Weights of a small mixture-of-experts language model, trained from scratch on English Wikipedia: 12 layers, a sigmoid router.
Below are experts of layer 2 (counted from 0) of a mixture-of-experts language model. Rows are named router (the router's row for the expert), up (a neuron's input weights, with its number) and show model dimensions 0-127. Each number is 128 + 32 x the weight over its row's rms, rounded and kept within 0 to 255. Numbers have three digits each.
After each expert's rows: "comes after" lists some tokens at least twice as common just before its tokens as in all text. This comes from a sample of Wikipedia text that the model never trained on. Tokens count by the router's weight.

# expert 39
router:082143090141106137133060110067106102122117174114157140113120144105078140088122100125093077127189089146146126133149160112143062187128098120121091154098196150169123114120190132134096128082143068175155166162114137131149135164156144031137108157105129159115167160074133218150093106123142138139132173115114146115102087121183096140145106101101114096135183167140092117111113167158103117074075
up0:149157133154126106108146138123132088093101176143151116156039124106104152088113126144148120247159124114217157150118136155149110101102125100110149121085140141129128083133117132114179094147148127152136135117126194106102072069037130144190118142085182096131158163137102117099124136148148135098106095091172149144113094134188106121128127172153171058131125132077085167142188156108095140118127
up1:095158164118103116141161141139134083070119158135106135106148184139201128139127092077094160092175122157157048128155107088113116149119144104099140109102096133119121135071102168136161101170164122135161108122126092249087065124128138087198123182085065138100124115120159144141165142110138135147114121131128177134113148105084121119165154094088097119084144109116084181133083179158080079120110
up2:097172147099222206102153103149158147111121128180187063077109108181135098138162070080142154184146081088131142100125159136119143155101141147089134156125147128194095098137146116095096149113109121227138162154078173149128037102124111089127130134131124130098105126142116165150144129086118095143163141172107134093129137087172121116151169112076084148112112156155109153107130103153151127155088
up3:102119169050222073154173141085143067080081111129184128128153141104116151144071118118144117132143135109141084106132137112119096161134161115109106081141096226152122144099103155075180090137122068096117105140110133134073103113134119107201114171138084141133080133164142131150137091069108154082103104139139129172137104102134164099123097107148178117152086164075158154119106118126104068118114
up4:169136155104164139056112101092133115077094132136152111090150114081151160113181135099142065128148150121144099125118107109154143186067167150123102199123134182183109202030099102140129114149118141074140172084112112115102115137158124115201113121179108145103073152125095128164151100098103089144188113157111161126114181161137158138145141106068092100158182140115140121143130174147141080119116
up5:139073104133112141142108097170180182161086163127141102123192146157086166142130162154112222139127143150138094110137082080142125127089088128079108128111150152099145112080085119157127139086112123111140105167117113174195122095114091078114217127120144154210103150129157147092149114090135055124078148106115106147140123173119129166124115107108191124111070125092142111066126120204128145143123
up6:059137158062149100109071113096147110077116113178122072104113164108079088102245154154189086101130189142122145135136123151129111127106137121150149128084120147141113097159165192111159135074113110116084157099122136106169169147179176143146152144160100094142105103110199080061097115086087138168124135140132118168143130127129134149124167121078146112124127129188153163111122177088138161142130
up7:105087132080054173136129080100130093133105176136191175185105103113102129147160115193100131097150168154204146156110117102137120166142136143122094130062080189152107117171145136132128140130085096150169156143131189174137099147100083118126146181154109119128152126124157191145085143118132087192138176135142133081197079117152072123146151134154142100088160134111102103110116137116112119078192
up8:119147148125099128102185070057127114163135177115160148144134169105165155124137086160094102142125099107138161109105148120151133143092092169066085140067071200168113069189162184096161148121165094190131144136108187078115124089091140096154143136176133163183119133158137163154150137097105145142061087146133127089127159149093126122090178120093107088118167135069135106099143134116107106137181
up9:072158121110130157184151100095095161106160168109132116169113117049139143155112144129124072105130133180184125134098050147089103154129154118013166158088106182180081095127175160139138115139142099153123116125092131103096065151162089129133109147095153142159179127127137130106083138144119159100147122118137144132130166136135081162130129163181118127070179133139172129085052134091176116150100
up10:071132104065143129125139079170125141115135160133116125139092182094079152153091154131101140196115166151141142173175157111093115126115204165105151121098038071106097162131093115150112159123154152150109133095094147145156112144151118134152148081142131125121147070136181164084130156111117170128086138097167099103099100104079147085135088197063200168104120170103134125138135129046129091110136
up11:094135160148146196084112121143163173093113091188069152171092121104116122086204180147095113127098143108123205127105147162183143121142091135109155124126137116147149098151129099123068142087096168132084145104086120141137085158161098098141053146086151171104093100094145177045085131125133133143103137098198108129124128173165186126112113138124095099134154089138105084137137078086174115148130
up12:125115117082124123170085102060161142083143058187080110072111113116203127068177057085149155169151134065123097105150174115130101138151104138155129106151171140085109128087142130169101101121118094139071088162148153118120147108138092134129076134122074089099106087138188148113134116138105127107109099152182165112124187122080121103108136136128164153161133148161131179155114185122130159096197
up13:059154178155144107059075143116150123114128139108126091121192099140104102127142103161139155131151172135145086139186158180093173097075169128107120158090040143046101110129142183125126114112115137177123120122163124085165105112148143140092092109168110142169098110128178182123098165157109094156090074155184162168142114129136065087128116139072145169156133130094117181127136149121144189138132
up14:165039109104146147127154065111148113099109139152073121074168176142098101096163023139127148134154109176171078148145116114129083116102037112088176100157108142209175122129131147131148123111147099098150117121132103099093094122144091160188127165114125129169091086119093174143149140111124109134103122116135140175112152137148101198136103146091119126081112115109164118111099188178161147097126
up15:112115142131087160147122139080137083129135135107035126131209117149130164149155146135162057154101174125119135140114145098095114145094144118125109131115095097104112080127142131134139114114167089110085110090031171155098106060163143161128128136130131151085124161136062138085118166192194139165106178095139136142129080110112129148124188126175172171077154215097095108127129138159157114117161
comes after: " |", ".", ":", "-", " of", " \""

# expert 5
router:094134117164089127138119095105119167124131056094140110113146170196085114121151102146138132175137151072084080134131110072169134104161096191100103112144136196131150068106138116114120185129122123134162123187109131152196124126140142086176102149102151130136191072139162149132161110110139174161093161102121160122127105165080100125114107153153038140074183183072148152123112115177107123087105
up0:058156103179133111175146134056102168099153192115154123137080145119126119114142133187165101148092114130117088153107093108114148110077150181056138104108126190108095128104150137160176192131102087089166129140126087119106061111145096125146146114124156158141143157106166148181130087085085130135159159122113137100166111187138107151134149141154164128112206128056131163162154152157114078192135
up1:036135141147053075167115154125138175100122174127140108134040130144097101147143090099162140174142087117142127181089151076192159154170110111047129159150167180086121099143134155171141138129149072163140113156165173123154124108114097120163124102088176161129077123150182140165084081088130161107088106135095152109146127112133132146129107125144172103094115066093136168154105108102110154136112
up2:116105057144161135132130109143091158109123142076095136106178155160161139077116086135146143146108078124169123130146110140141146098102175105125129119134126163149162123161143196083200121027148100091177091103063131164087114185117141169102067117086113139102184166112102158160116140111128112080100133108132149093126086181150108075142086091128101164121155149180075162120080151106144154163090
up3:121121082112177144136111068174083166113181137136149124123077159125162180194121109089113175188131181152171069133166083098178110116091122151106112137102076143129160107149138123100168115120155137159126188122149087175090141118138157095136093152153088081145145171088185129118060106085169132174101064092109113112114146135072119086082132134127140080115151109108130149171123138155105078153180
up4:064185071068118083101160138167109078116162168133101130088206144133152105173150065101148141117161097157112121154124116119104136096092130127099166074099145151109118140161146100184095115092127068166112148161099147166125059130129054111185099151072169143133093074132160156118111154154172142142169139132099152096155055138143109135143110118096120124123174126124096141132050150133121150175107
up5:100127137155126072147157098107117121158105166072165113140133156117085099171189107122095142147143135075139151153142120081111130157146132127142140117151174221076057086085156153135149125113148163125164117063165144096064038133123158093181113143118121162115117087112165144138133079063071184127050136138144112141174124127116118152134153174104121119122175150111139171153151142116113090184097
up6:096155073162136175113106112155160171097124093143090099143136155078142136072096198147189149111194131135159098082104078158155107125128120139111072150123097168145140050132121128138037152072143123130149138135034130096101174081117117121150129134156161151151125188150174159127150112112146118173132126097150121091108161208133119126121176087182087160096140136122132109107156135190131122141116
up7:127151145097170120109158071194154170152115118085156133157090141169085119155082156195138137160082115158105113170085075170115143123131099150101084139145114151146107090170120122116059191083155112188147131121082123146076094117116126164157130118064103091149142081202111133133156131113155157100097183104062210127121143172152104165125124110163125100077193159129116117112141131116139127159136
up8:065144110126187160080127069138172126122129153068088168137125149082097122084115158112174090123154100155105095193148147143118126175079152152145108100147121133115092175096127110155170167117139125140175116130087143129117158120106091096144120124116156106164135091152127140134157082076147187155153079128134104151097142152107064108000111131143106135157119183079069148122167099122154095131148
up9:114137109118131100067138155182104120152102109158128097114088142125119082134135106203100158133153082140172143106108112119142122101059179156097178129160087114127181113105131092166175129099140106135091181105170124122134132153124113086118127097076115144120151085110157119156097112101086161158132099115180171103163166155099075112129118078052115199172175040108198172153128144150130159172121
up10:127123121133148147108108106073087115101196146150181109132130203080085157136154124139102116117138166164079057092094124085196158175080154122090134116141141156086155155107158131087145159133175128180223114036138066122145116145122119154160119131123145189132110163105132124126135048109097107102126138139131127154125101143149104175145169125124096127084145115119162162082134168119076122115180
up11:128103047157124091125179147139078175098101165089188129086103161087091154156119123174127081142094100104234128160099119100138172134149127182057144085167140164128113120120155186146141128099127145158152113131057111187143117106129080139141140108097152173144097154139168121117094126056133177113144136125112162062159103108116137140114082115155131129157146091104153131167170115076115149171119
up12:068112104101122118100144076168118156126067148127117068134199163127107076119144170120106092123169164092136110124142149087159106116070130133120168057154077162135121186076147130188125124139166106148154155125107096119111121087166094138126106164146093137144126189101143120160205051094101166168112148142147104139118113152148119137163092129154086150087172078128144127096066126171079115169176
up13:094142116132102123120164074129120178121088082094107081106137166166195142085160136119151188124126130081090159113156054104160157105117145131149199159113097127122113101141179138156139145176098092120118128080115151178131156096093177080158112103121138163124177106132126084077147073096154145146097140075174119090150134152085154172111099166147097125128126133083071131101138128164121138017156
up14:108162093120122128067082134119182145163177101127080113141078136104130162163163167106165146129219145169130073108121080111186095086105127078114099116112158155132120126093113122190058143138141107196163082151132128141141116131160081144111078104102119121142109132126144172129213093119167134143115070166117140134113080157162086184144113156081107134099163151127106167076120123108084116132187
up15:109148099125159144161157123154122165103169142113127155121138134140166160042151061080142120151121118064116090115111139107146120087072104119171164129096063118101116168142144115118189144142149172122134150182113128167102190112134143103199149134179175140115103104136081105102107130144158144162153105049107101143100115106054108109111104086157043141110125197140116167117130193151185117127120
comes after: ",", ".", " and", " that", " of", " where"

# expert 18
router:069178143074105117098106130076143182123106103158164120111118142166119158121123104090108107105137110118060114116086106090135199182187190102142136106141067161157166111115098113075157133182100148183130147170091163121101139121169135123140151156097151112120206128155120144088169085118134115119136122130100173082131146180115086073172179098109152093089131214103137121153116155137137157076114
up0:118124145088151130083123085157142130102150065120167133069142145115156102172142034149070144071150116099133090108082131176124129133115158177079102132144147150168195113124127123135109126127144178138112097153112197111117123097134083158182145157126101156122079079122175158109106220093133132143130139147115079175134152188047165109156185128096111093149123166104149129127139105133111186105133
up1:113056155113112124164132110154124162133141165105127151096126144165119107118171102052006166149181132107100130152121148105104177164119116130067184078077150173181163093170143172146129161141130109172151178109142122092124121155165133092121132137131096117112083123151153126166119162110135104149126109062117098141165098147175101152183131141088130104191177095096164173114119181165143099129134
up2:074147135119154151132172104104175141166097132116091117132165124168095052081121155123191101107138105106129106092139136076065144082110167113123130113145124114206169165138086160114122113124133138135103079125139144151105156143128050148085150181082086120164083099125186118145076144071110102162096169100128128082130138120179133145133153120072078144109179093101206155120115192162112148110112
up3:139125165136072172109109085162138071121165117146105116116107105156141149135201128103137171176149207120164125149128118102137171192098103118188114100155074157161137097117173088136170075204113154179094125079127169085158128130144109083118121090137122118104160107154126119119080180131138110103140124080056172132146098162195109143131121050115122080128158153141145079153141118149140081120164
up4:127161086137156172110129071096187104141127058119148137135128144156135084144129114113136098129113095237156148144113117095146129138093150135094122143166153077142080103111120075149153099150104179140127087175128146113139140158135109149142069155130134136119094126124117067136126190092098135196152147188189148067122096131104174143085137106131192099235117140114121107135158124094131133167188
up5:117133148094116130103136095171179123090129119112152103117125174129114120147072072119098157160208103154088113117124112112124096195099159177131108114067047139146116099137183071110082125086132181159112092152149160145117039110139093125170120165171123127122108166105118132088152165131126090181149108107104167114150188139166167176144121129110126121091112173147102171111101135194198121162148
up6:141150109150132132136100126101081090137120104141088135024145165121128136161125084170106121154120102156141144155100059110129134075093143124131159074113129132183143128111130095123122153153115169132100148137060114194169165131101107120120119162105131066134079027105135133091133173131092133125147090197113148077146126140105107173140155165102137187133136140202134124174198129136122200170142
up7:123109092033112141117157117080131107145176163115111100104122087088161074139076123127102128211088122139173105185104069105124133131088157125112128128164119148103192116179151120149128121117097133140139131164122144133074110124110030154153137120150127152113127121227132099155134148131161137149104174135145149107131169164115088161093158139146118132147176186134197127122197179142103145181110
up8:067129118038132165096100124082123121124128068116144107134118139162152067128150072142170164121198143100123090139157050135142111146125129125123118145130131151104104108116188099132052158149087134123131138159130198152142041114123109205137104181141104126135176174110089125114154156046089127120130150153101179119131153113156180120147125192125133139171095161104139125151183125126118161097117
up9:052105178139091071145091145084133127105163117093139185087089138195167105125123092132141143112137142178115125154125150127134153148161113124152123153059138169124104076159123090125155168121160115132151142120164164114143104089158119161096098141076116116109151154129126130056152196169158121115151110126184061107132102051104091095154180070095127178143213132131102183148102150127127165149112
up10:095117121124110108117136117102096105191099115108102159092103142149099148105170076164096122159089148113147140137110132162093099160195184100145116093154128119184134148169085160130186106161084127120111050095118126128119017109117132156106100131095114171072116102119151096178179105113160130122146159168122185137121056136082071153125177131150152130179154185147138145173135197144138113129131
up11:136141127106111085067108129166136122114105135155183171113136107133056154148160125127142113124120104142124157152146100089191118175062072131104076086177077115145207105125075148106118115115114213119158119120162099082106086152117175127128111129121119130078166161098126108160180098149149116177091146221128115115171051132175147141136093124125159125126169105096140152091168140072120109096118
up12:092147137083081174189085129133141140135098188109143165093129151104173086100117147162044166170144090063091108122148161124162218170124132133106092104161127132161090208127097122104145143118123099106113105145173155130129109133125093127057121133120105155110075140135109107138111076125140106100142067092114122103144098155149112130165149095054092133116118078165135117094175207107095146138098
up13:077123176133145093133114169077127114135129132121135151125120169132149108101115152154145042170078124133104151192093099127153207131084124104121049123079119134089155083108159080129201161173093111128155088075129169177132123132134101096132146094069206152135133144170119098095099161133128140140115132124152127068082111114080160082155149174116142155148188131093130185131153151114072116128133
up14:118058117096071121099133100156122196130121161169118141108170185110086121126133138095126150156163149125108155097189173052101078138152110071114159095105138150132081177150135139115093064102166097101105118121147140130106125126119078141141145185119186113082119101106145115137102111170198170093117115122144173152151144179142089112117174068092158157083129132225122131163129131094152158115088
up15:103155160075146084105189141065110145088133156170096189078157127102131128156204133123107090125181154122031159140208117108144069110148134170132200133124109176122143125090137102174088113089117134108149113137174125116178115110163149129160118096125160116120160092117150137158207146128113072170108149157119159147195142152134164120109126176105115138123166122102188140152126106110159150126156
comes after: " of", " in", " to", ".", " for", " on"

# expert 6
router:115146120122125175100145126092169057116091131139121109109150079171126132104138164057130175161146181165005151112170118121126128135115113175125111123114150139095148105157162086121112145060127120127126133171146073129120154116155151104129080123109110162155089118195163173086144143129140138143146115092151122161102125109062119128105178078113149021118161153116135115152129139091113042145099
up0:103155116139131151136130107113208208142129153173178134109155129112136128135136065123117130121130086138149110135146143143129130146105123138102113079145181159161128115091097148213165099136140139092122119137032161139072169104110081094181112104094057128171072120124107159129160106121169101146113119084067126213135137077138114106155083123190138143148122088129089170107096168123163154164172
up1:032096138161149117138169099158132139118112157135140120093177117127098186087179174150091180143140142098138084098109102129137073127154171104159145167140202111099100136087185121178123059139081090170180157117106109154135091097165156193168141099117123205090128102126168116154093127147199128096159150142131169138138133084126076124141103184137153150147130094082125100096120156129147118144127
up2:071140139073124127152069124091102135134153132131082102120142145153138133114121139119171126132132081195071142137092098121113160180161120143085113126104117171125092089128148083151143098117160128096083136098097074128103131150088097118151148131101133068098121152162172139103150150091121037128219173095148108115121100159179076115126216084163150051133139159134113073120105135148135160135193
up3:115231122155096144138133095115126117106130178140135154068090145099088138113182167147150144148100073118078159183128062165053135140145122163166148146140165159116152137120141114205099100118117147177081117115110091138146098155130122139093122152087139162086145068107157097110158112130105109080102165116113112108214103157125142165177119100160125149135130167070101140159089119111207092145114
up4:073099131193117192097098139092108167061106173123107136155111174126156128101108084113084113111110095081137177116135079106152112166130152154182189098155178057081121149113144154154126104109145160159124090140164143094175172097202135116149134169085117108106118158118059119128140123097180127099173142134125107127161158167081077109133130147198114118118150093093136119109094186133110170167109
up5:140118104159074176116099063146157144115118155112178165094126082126137163069108116138130126124125141115101109116060140151144159090174116140098112179123120104155119126145151129165129116080114142146112076127076174133143210061133110130163126135133089126182068136166133152184093119134111142129087146087107167145125115107135154080153106070202070163137110132159120170131132194079189052119162
up6:139151119101126162126103139170127125106167145139106147069141157114080103131117231153135146125121140056108080143155138172145135144162205146093155193105073124145138118190180131143150061087093119142157133033107112137103099059116156096098136110118091114111155119109139170130104135090130103180146166120102135129134191102165138098123175125098109081130086161115136127104056168114119174137145
up7:163178106158104141108123133151151089116175107132101087109137127118103128165146166138092106121169148170131148138105144165160113123104094116085093124093139120166118070191093078130140149134137114170031069196116120108124078127091175114126171133122155092155148115149197202102153138128187137128101119113134181138097067075143147135141185114132131110112169037109127124124147128063118117124062
up8:169195190162102105136104101185132149113164153182126111159121100112059079070124153122136128073162101157108105122094150121174147147108181197173111138178102075142146073111128110119157140066145100105076097090106111139081130132103098121103144106087105097162183129047104139158156185101166153146157123130163130141121156126103138154126171137082153151170160129168130170117139070114126171147151
up9:115089136133133126148160182158157169146109154143125151087211140171093128120198137091105149098131093108151094146113144051115119130128125142079117083136129097066183069108103124106159141161184112220119079090123169078140136134122086162166104102125132119090125181149165195120149156176097144116136161125129158106127167118101139124129158136144118087121095077088124154104167166142064062154107
up10:096113144146164138158142105129125132146157118203099138121075141139202161134175080146120130121147096190114167143073129152112113095128067097144171126115196099080134126116130054208092101127198136186164116183137164105112113122098110115111125099099110128107112066135157128156108181099130092125189143117094139138079144164118068104096121173120132112144096124131084122089155181115160136102059
up11:108211123112088142163062112080085106133115150089116155119162129151070107103137103130191095090065119046124127156115125135161179121116096136133110140102126055128147120113168130058114139067145150168104156133142124128057136142102143069148114076081114121128116135163147119096122111075115145154168121141171193111152123133142102119102093095115084077119173164165159111100172150152126178084084
up12:123159098141120143091118154135141089091115142173103080118157133184132134082124192126110140126141084147119189145163071124158118146075125105094152211120139147143130182196209154163126073124122150071091147130127125123188080100183101122183112155139096169104185166140116082068123106124150139107104142101129140110141145129110123108166096122125110094069124158106155131142113227081106149141094
up13:136122150150158133119144100097205094111154163133107119117096117148171120057153092120173109091094111201099171095145064120152144144123124168116069160064083094156114135133153118174140177146081157112129092089167153160131150086118128103112159116014077139121138134111132134175056125170123055151159110130138111170134124124129101083141183100125053152122156136139159158113118166124129138112121
up14:099129114150172134132155140175136130086151147128220127093168087140110095097148090107106155119197119123121060124121100117169126191176107157118133138096086171170160119104172147145186173196123104119089128144163112113134087118113103115147169175145073110107134109110107125105103077123175058114144152059111161104087176072142136145122130094130175176091114078137175112079080109127133160142144
up15:130135075086194121059076095120169120110082136144157126154118196149075097116098157150161128132142097114119099145116091134121149121145096142127083097101109121147075090106106126143103082106101163151110094110153082147145126149134066173097095169053103165065136159145114085149074125160171103163144112122114179120150206156122145075169132153139131134221120111079095106083123122168124158096141
comes after: " |", " on", " in", "|", "In", ":"

# expert 32
router:107140116080050114131139163039188167122092181139155169131176127092105109079145140064098142123124133154072105073127126115131124168125162171111161126135081187050151111203175122091175142151121157187137158111113115100146135117153151078138122160105132152175112142097123197090191113146183127127129090080082121135086141147120125126126109104101159123130137136144134106170145139184089138126138
up0:125099200143135179060121115112154083122098123163068116156121096087078117158160096157114164118108122131169057168148132173127135165098168147120091115113100158092114103131158138131150104118200112154162194188087093148120141124111166172083147087130114169195086147136079176146173088132098137105183123109074072139157088117110116141172101131177155091114128110089087147101106113126113147152172
up1:171105059078130150081146129172163127147154082169140143114180138137092110187170137130119082135171141065117132122140121179129133134120092140149170112145091080125145046195146091153187114145132134137135142148130165141128111111125141138055161124172076103120142123116083177091081057078102163100136143121159098084088089120133142081075108127155120086126129164096157094128172115183140152078162
up2:081092088126172129098183130187148158082099124128157144186085058107087083187127114124180167148209145082155118158159156152204122137141131129127112138118122165111153122131137132114118120109090135131087157085142088136152092188144198070156109092109173107066146145153164133090153101092160166113130089143099139187080118109102155138153134124142200099144112159131114159165131108100125079106138
up3:103161102085127151148142132113065140110103156140124144196151138144131102097172138170116053157110089156147051086115129198128077118167107147108139109128073162169113105155159142105145118127178142138074098154098188139132132057147094123073106089192117161170074106172136145153136145125147148090118081123075135127100144151136077167122116092176167118154116182162117147181097158077156146095121
up4:120109132126131134110159177043137158096061133133105139100161133110113161171180061105132146131133071112137156066139161100220177134093118132134132114132095176120138099172126107162164094145143153113119069145140134117131144085143122116134145188116113169134099128082214162124100150078109102098097119092083076145156152169146152120128146154093124163087126204177145131144113108131123045174137
up5:163120141123063178166159178150184139094108125089078091086214116175120086093143087097115176144147110071157122122171129152114136120131167128197146123109136171046121076116164119124162104092151135102136124159102156090147070091168153073076089132192088121114125117084126136069145135162121150097113122081101160114175176140133133133135140186143099161091105074126124146143123139125153125139161
up6:160153086131175129080123156141100134109107180157108168127107119189115095153081100109112085138133177100085092131188160098120108090122131137129164139151072163156144092120128128147131121119136121113114199150143126179097094088208154098189112130097118152113080151126146174084183086071176166138128084150096115093061157176172152114168147136085175106131115069093151121120167134190118156120098
up7:186127144096103166093140129099179148129087167150174137078182126124092169136201121101127142118125116123117099095157103124113118166079095090112106142191075132093109113134202132128115142157153211136113076128109115086147150135119096095071095135150121139129115116087086139094196135136103124064156148098062182166179154227140123136162094132122106151109106130114120129125160170184131124162153
up8:072116129113112158125137151069181074111135138171121203153147138084167117127152167123103106138152153137115147034165111115182127192093110190161101195081098150113134142151140184097129179172110128140113139106131143099122060127125077114091187151158165152088095140131173157142088088079143090150135106100176094110100076123113121138151176075126135146105165150160124149101071130103116127149144
up9:094155141113151116123124105157158133149093172119163180116125145099123141069112154060132072101140156178063115147103110185106184197125049111069090160155166087097085129100108100147123114112124143184105114124124130155139157176111152119114089141099149095200066123158144133097103097091127125100107083184082113145096165072185171100078157120090134175125136155129117141124149181125123163107121
up10:147176136106127122144123123087093102163086129150124140101127117160126160153210107148112107125097100209107108149113125106183118118046132149130127145075072069138141152167173126147157160112129160157122154138123121132133123112105133164098098092109153163130108172130174102127152113094141107138188100045042159119112167151094158156073097124165132082100096066096075178146178162188122114161145
up11:100129123109145083144145111142179162097115135112138180160169083082086135139110193107098162051128092117145143107150140159138111198173144072130149125157114129142087091198108122089104089090161132166127069163106149126160092133107132079127124020116145100183120107117121133153112111097182128157146107150068089089139120073099141121113152130125137174154148114081170165194085101098123133167133
up12:117136133163168078157131123121173106119081123145135124174146128141129090140182155079103097097079099136169076069139168112143087131115131098167115105048123094102089117096127146160113101123088105142104097176149152178149143101192117094132155150064138122151070095134199128149172153117141124134118115165108151144103094119094123083124139165073174173114156081140116178178120068069051096157114
up13:135072103085157078136082140129181126132145187120115118059101172097158048068134131129112090123151180170086098119093097103130083151082185149152155100074136154118109156108134129171149156122085088153144191093096130140094118182121100161155175127110120130117133112140128152113165133100141075167147140100135085137108113137095184143104184118072142143158152116152134076092192158169118094192132
up14:117159145166083180154184142185110164089067107125099182094120111104130115115194080127086107155121108114146126171154149153152130090142104148140171122118127057083081123119122130078171091079111171121181088109071166137112128140134129068099115104119121127169117043140158133119078144081118086123114072112149112086103137076188140093137117151076122154181131126092156177156176144161118130115102
up15:113168149088148172123152147112103147087173127097137188094118123096110147136160106170090123175079102180095138067119135179160115124156125129049199093111077146147109129178135116120090133088055136159180108090144135096133109112140063134139198116079140161108094067150175151172112135131133111117057153097130161208126138143154177112098160107136105131149146165134174105112133172145159121141114
comes after: " of", " in", " the", ",", ".", "-"

# expert 34
router:129125131126101129155071165077169113141119092084147136119219082121084124098174118126108119190151188069180069133133062098140099139121060117104151108169081156044134098138147233140181160122092170124123141097155132138124145163162121118153131136103117128099144124183148136091144166130148126112134180105167171094122134142081074095123115095132123120145115133135124134154120116123118177061137
up0:172146139119107107153068087127163102146144109099082124171168086134115116140105142204143172123140095156149101123151035073151107123151076150125145076144150166093090139146102097087121162106155120178067058151114148103139164074153092102078121120082077189120155142139159149154148127153108133105111118123110145183133123164079161112200147108150061165109179077136113155122131102095159140131150
up1:156144153122182100193127150120113153060092126135125164090098121149117087123090200107114159127139111134144113170114053094202171166129114071102141110097137146138050150162129122096097109167071172121163152162125154107074119109138139138123134086136119132116122075141161140218140129163140102148127141099106131078145163161101104087141087081125142167165131140068108133205180137112133184107116
up2:140174130147141144121134128073125100099100117107129136135132172100161138087099146187148122135149092134058111106130131131096112148041153098104154137166115193096152115170151132067164123111165132099186087099157111157136124147075146129095094129121143179084185162130071091063100143101132177086113150129122159131130099168109188099130186163103142141150170105153077071123143139108143150039071
up3:128139112091141093069184135171109146149123151116153121091155166107115109132130133130107109120123197090148108089130113127095149154125119088100139113076089146090119117153154159148152126126120167087044167131151206142152078105105105179085123065046110147170175070158130150115084184112063111136072123093134153124148132103160122097152148064145104098178129143139137184154167126153075147083091
up4:121125108116141118122158106126100095077123087071124072182110094124131143096165169040144140142137111116047148124099106134114060195116133073084098081107120145130129155146136169097158119153118110074139125097136110149191141161094080118109158133041128180133125145115106167138088153123077116067113099163128154164096171133136141133136166113046116120128128168090108158144146154102104090111057
up5:114134131162181108178056122087183146075142144095072155118145101099133116124159120096134122130128150150145135192124157135129139133143144099122129155083133199103129160104135153196160121130100134151150179098076204131113118132125082136146128140121206122106199180095083102062054120116173088070146140100122126055093142128094083124157172075149130090111158114130098113126146163129166128113115
up6:099112080150085088086094118141133093145148124174208126087166130104103122165167135153133190173149138114159127160109119155124176135075067103093121116145122120108153083086131161052151122116138147122187161080150165153132081048121179120089104125133093139096181180062123100113152135112136178123128169126156120059138155115204117122141109083151118118154157122082096148129133127145144168183094
up7:102140125135104161100070169125124090156115057100149141095138167115139147079116157201079152128150131122172176160107122092163146130155114145113103123066121112116052128149151231127170120180067116129139146068123136184089134122148185112098141114144104142094147115156149079116138110108188180169093151101107106129187132093117109169160167123119123120180109142154152177118133208138145161109129
up8:159108109134125134164080120186141094070092145141110103071162104113090106174145155104076135183168142141132147138110134157167110100225096090113093142116150092170139142140118149130143088091139162101110146082111172094139070105195104120156174076144142086117167138132161086107162153115152137165083162131122159086116120083161114076115172124151089135162053094055148142160127146078140088149137
up9:137129117069062151115137116111094109109170117139139203136122125137161124097108110185127161153186167018122129103156086080133099182118160105128192133176135170093145087104168134118142095094157134095105131157150176091137191146155143141096125137103125047163125166120134145149154172116074144141151176117057113145159103131106154127097112091114115143179179133093118121094146167099075096135148
up10:127153129103100127108123161157179086154143160198139115118138152121064159112180122107101139242139079118085144160185138104188133150155084092180069105157144085132116068141046124178109147147136144141118130135148172111082110161097161115105153090066141083106163113159169180118128112163168114113084151148122149144109109124171079105154095143105113140097181097143136145138172119121098160111140
up11:143142122133184124155164134132136110130126083116169151099154169198079104100094167118124132112142128137130103132073142126079171128077163160124146050150133164135146111144108121156171097168191212075098092133168129122178136108080066140071173152107137201089192154159165090154118132155168155072099116102123132084122078147132119112152136119106099169115115156152100142194110115127107104139076
up12:138186078111132177146129152155111135132137161132111097147235134110101132120113137060102118181149071080100117132124167100144132089128122128103097196118064142163127149126118162149149122136116116093149114114148162136131080099122179150153099097105164179110157169126198165113118169111118120083098156100104147132066126165125132083119171102153111180153076144035147144149139167128077090190104
up13:057193089068114127120200152171124155117120102114137081115196163109055070142123117066171166102155151140142108121157114078088165143116178069154110122179153141061121119120071125135138113136171179167106161131106117106149095111154126130113101090139142145186150164134135130128144156092079144151099120096108126084135137081086082102128145155142151131168125154091177127135163085182126127074096
up14:129131106094137146159093107157086156159187155140105133138167177129083110104113163124091146198153098128113089147102084098156141193121104113118174060083132123169174098123145172126145193101120155169140142153132196127124169154168125122083133188088089114077157144073159124113119098137139158173163129140136119118097123192129118069138153149078089181166155091142064120092142149186126161122084
up15:100133145140164099159111089162102116110054070135116126096162100111117123123099165135115159164145127169137142188149091138143112151134074101077076129130083064114146124140106137209192090134165196083202163126131194131149117067084128123170107119108117140117146171067153094080135086099134163089140177127110184106132107144121199121105131115165154123113154082109096134151127122117101139113183
comes after: ",", "3", "4", "5", "6", "7"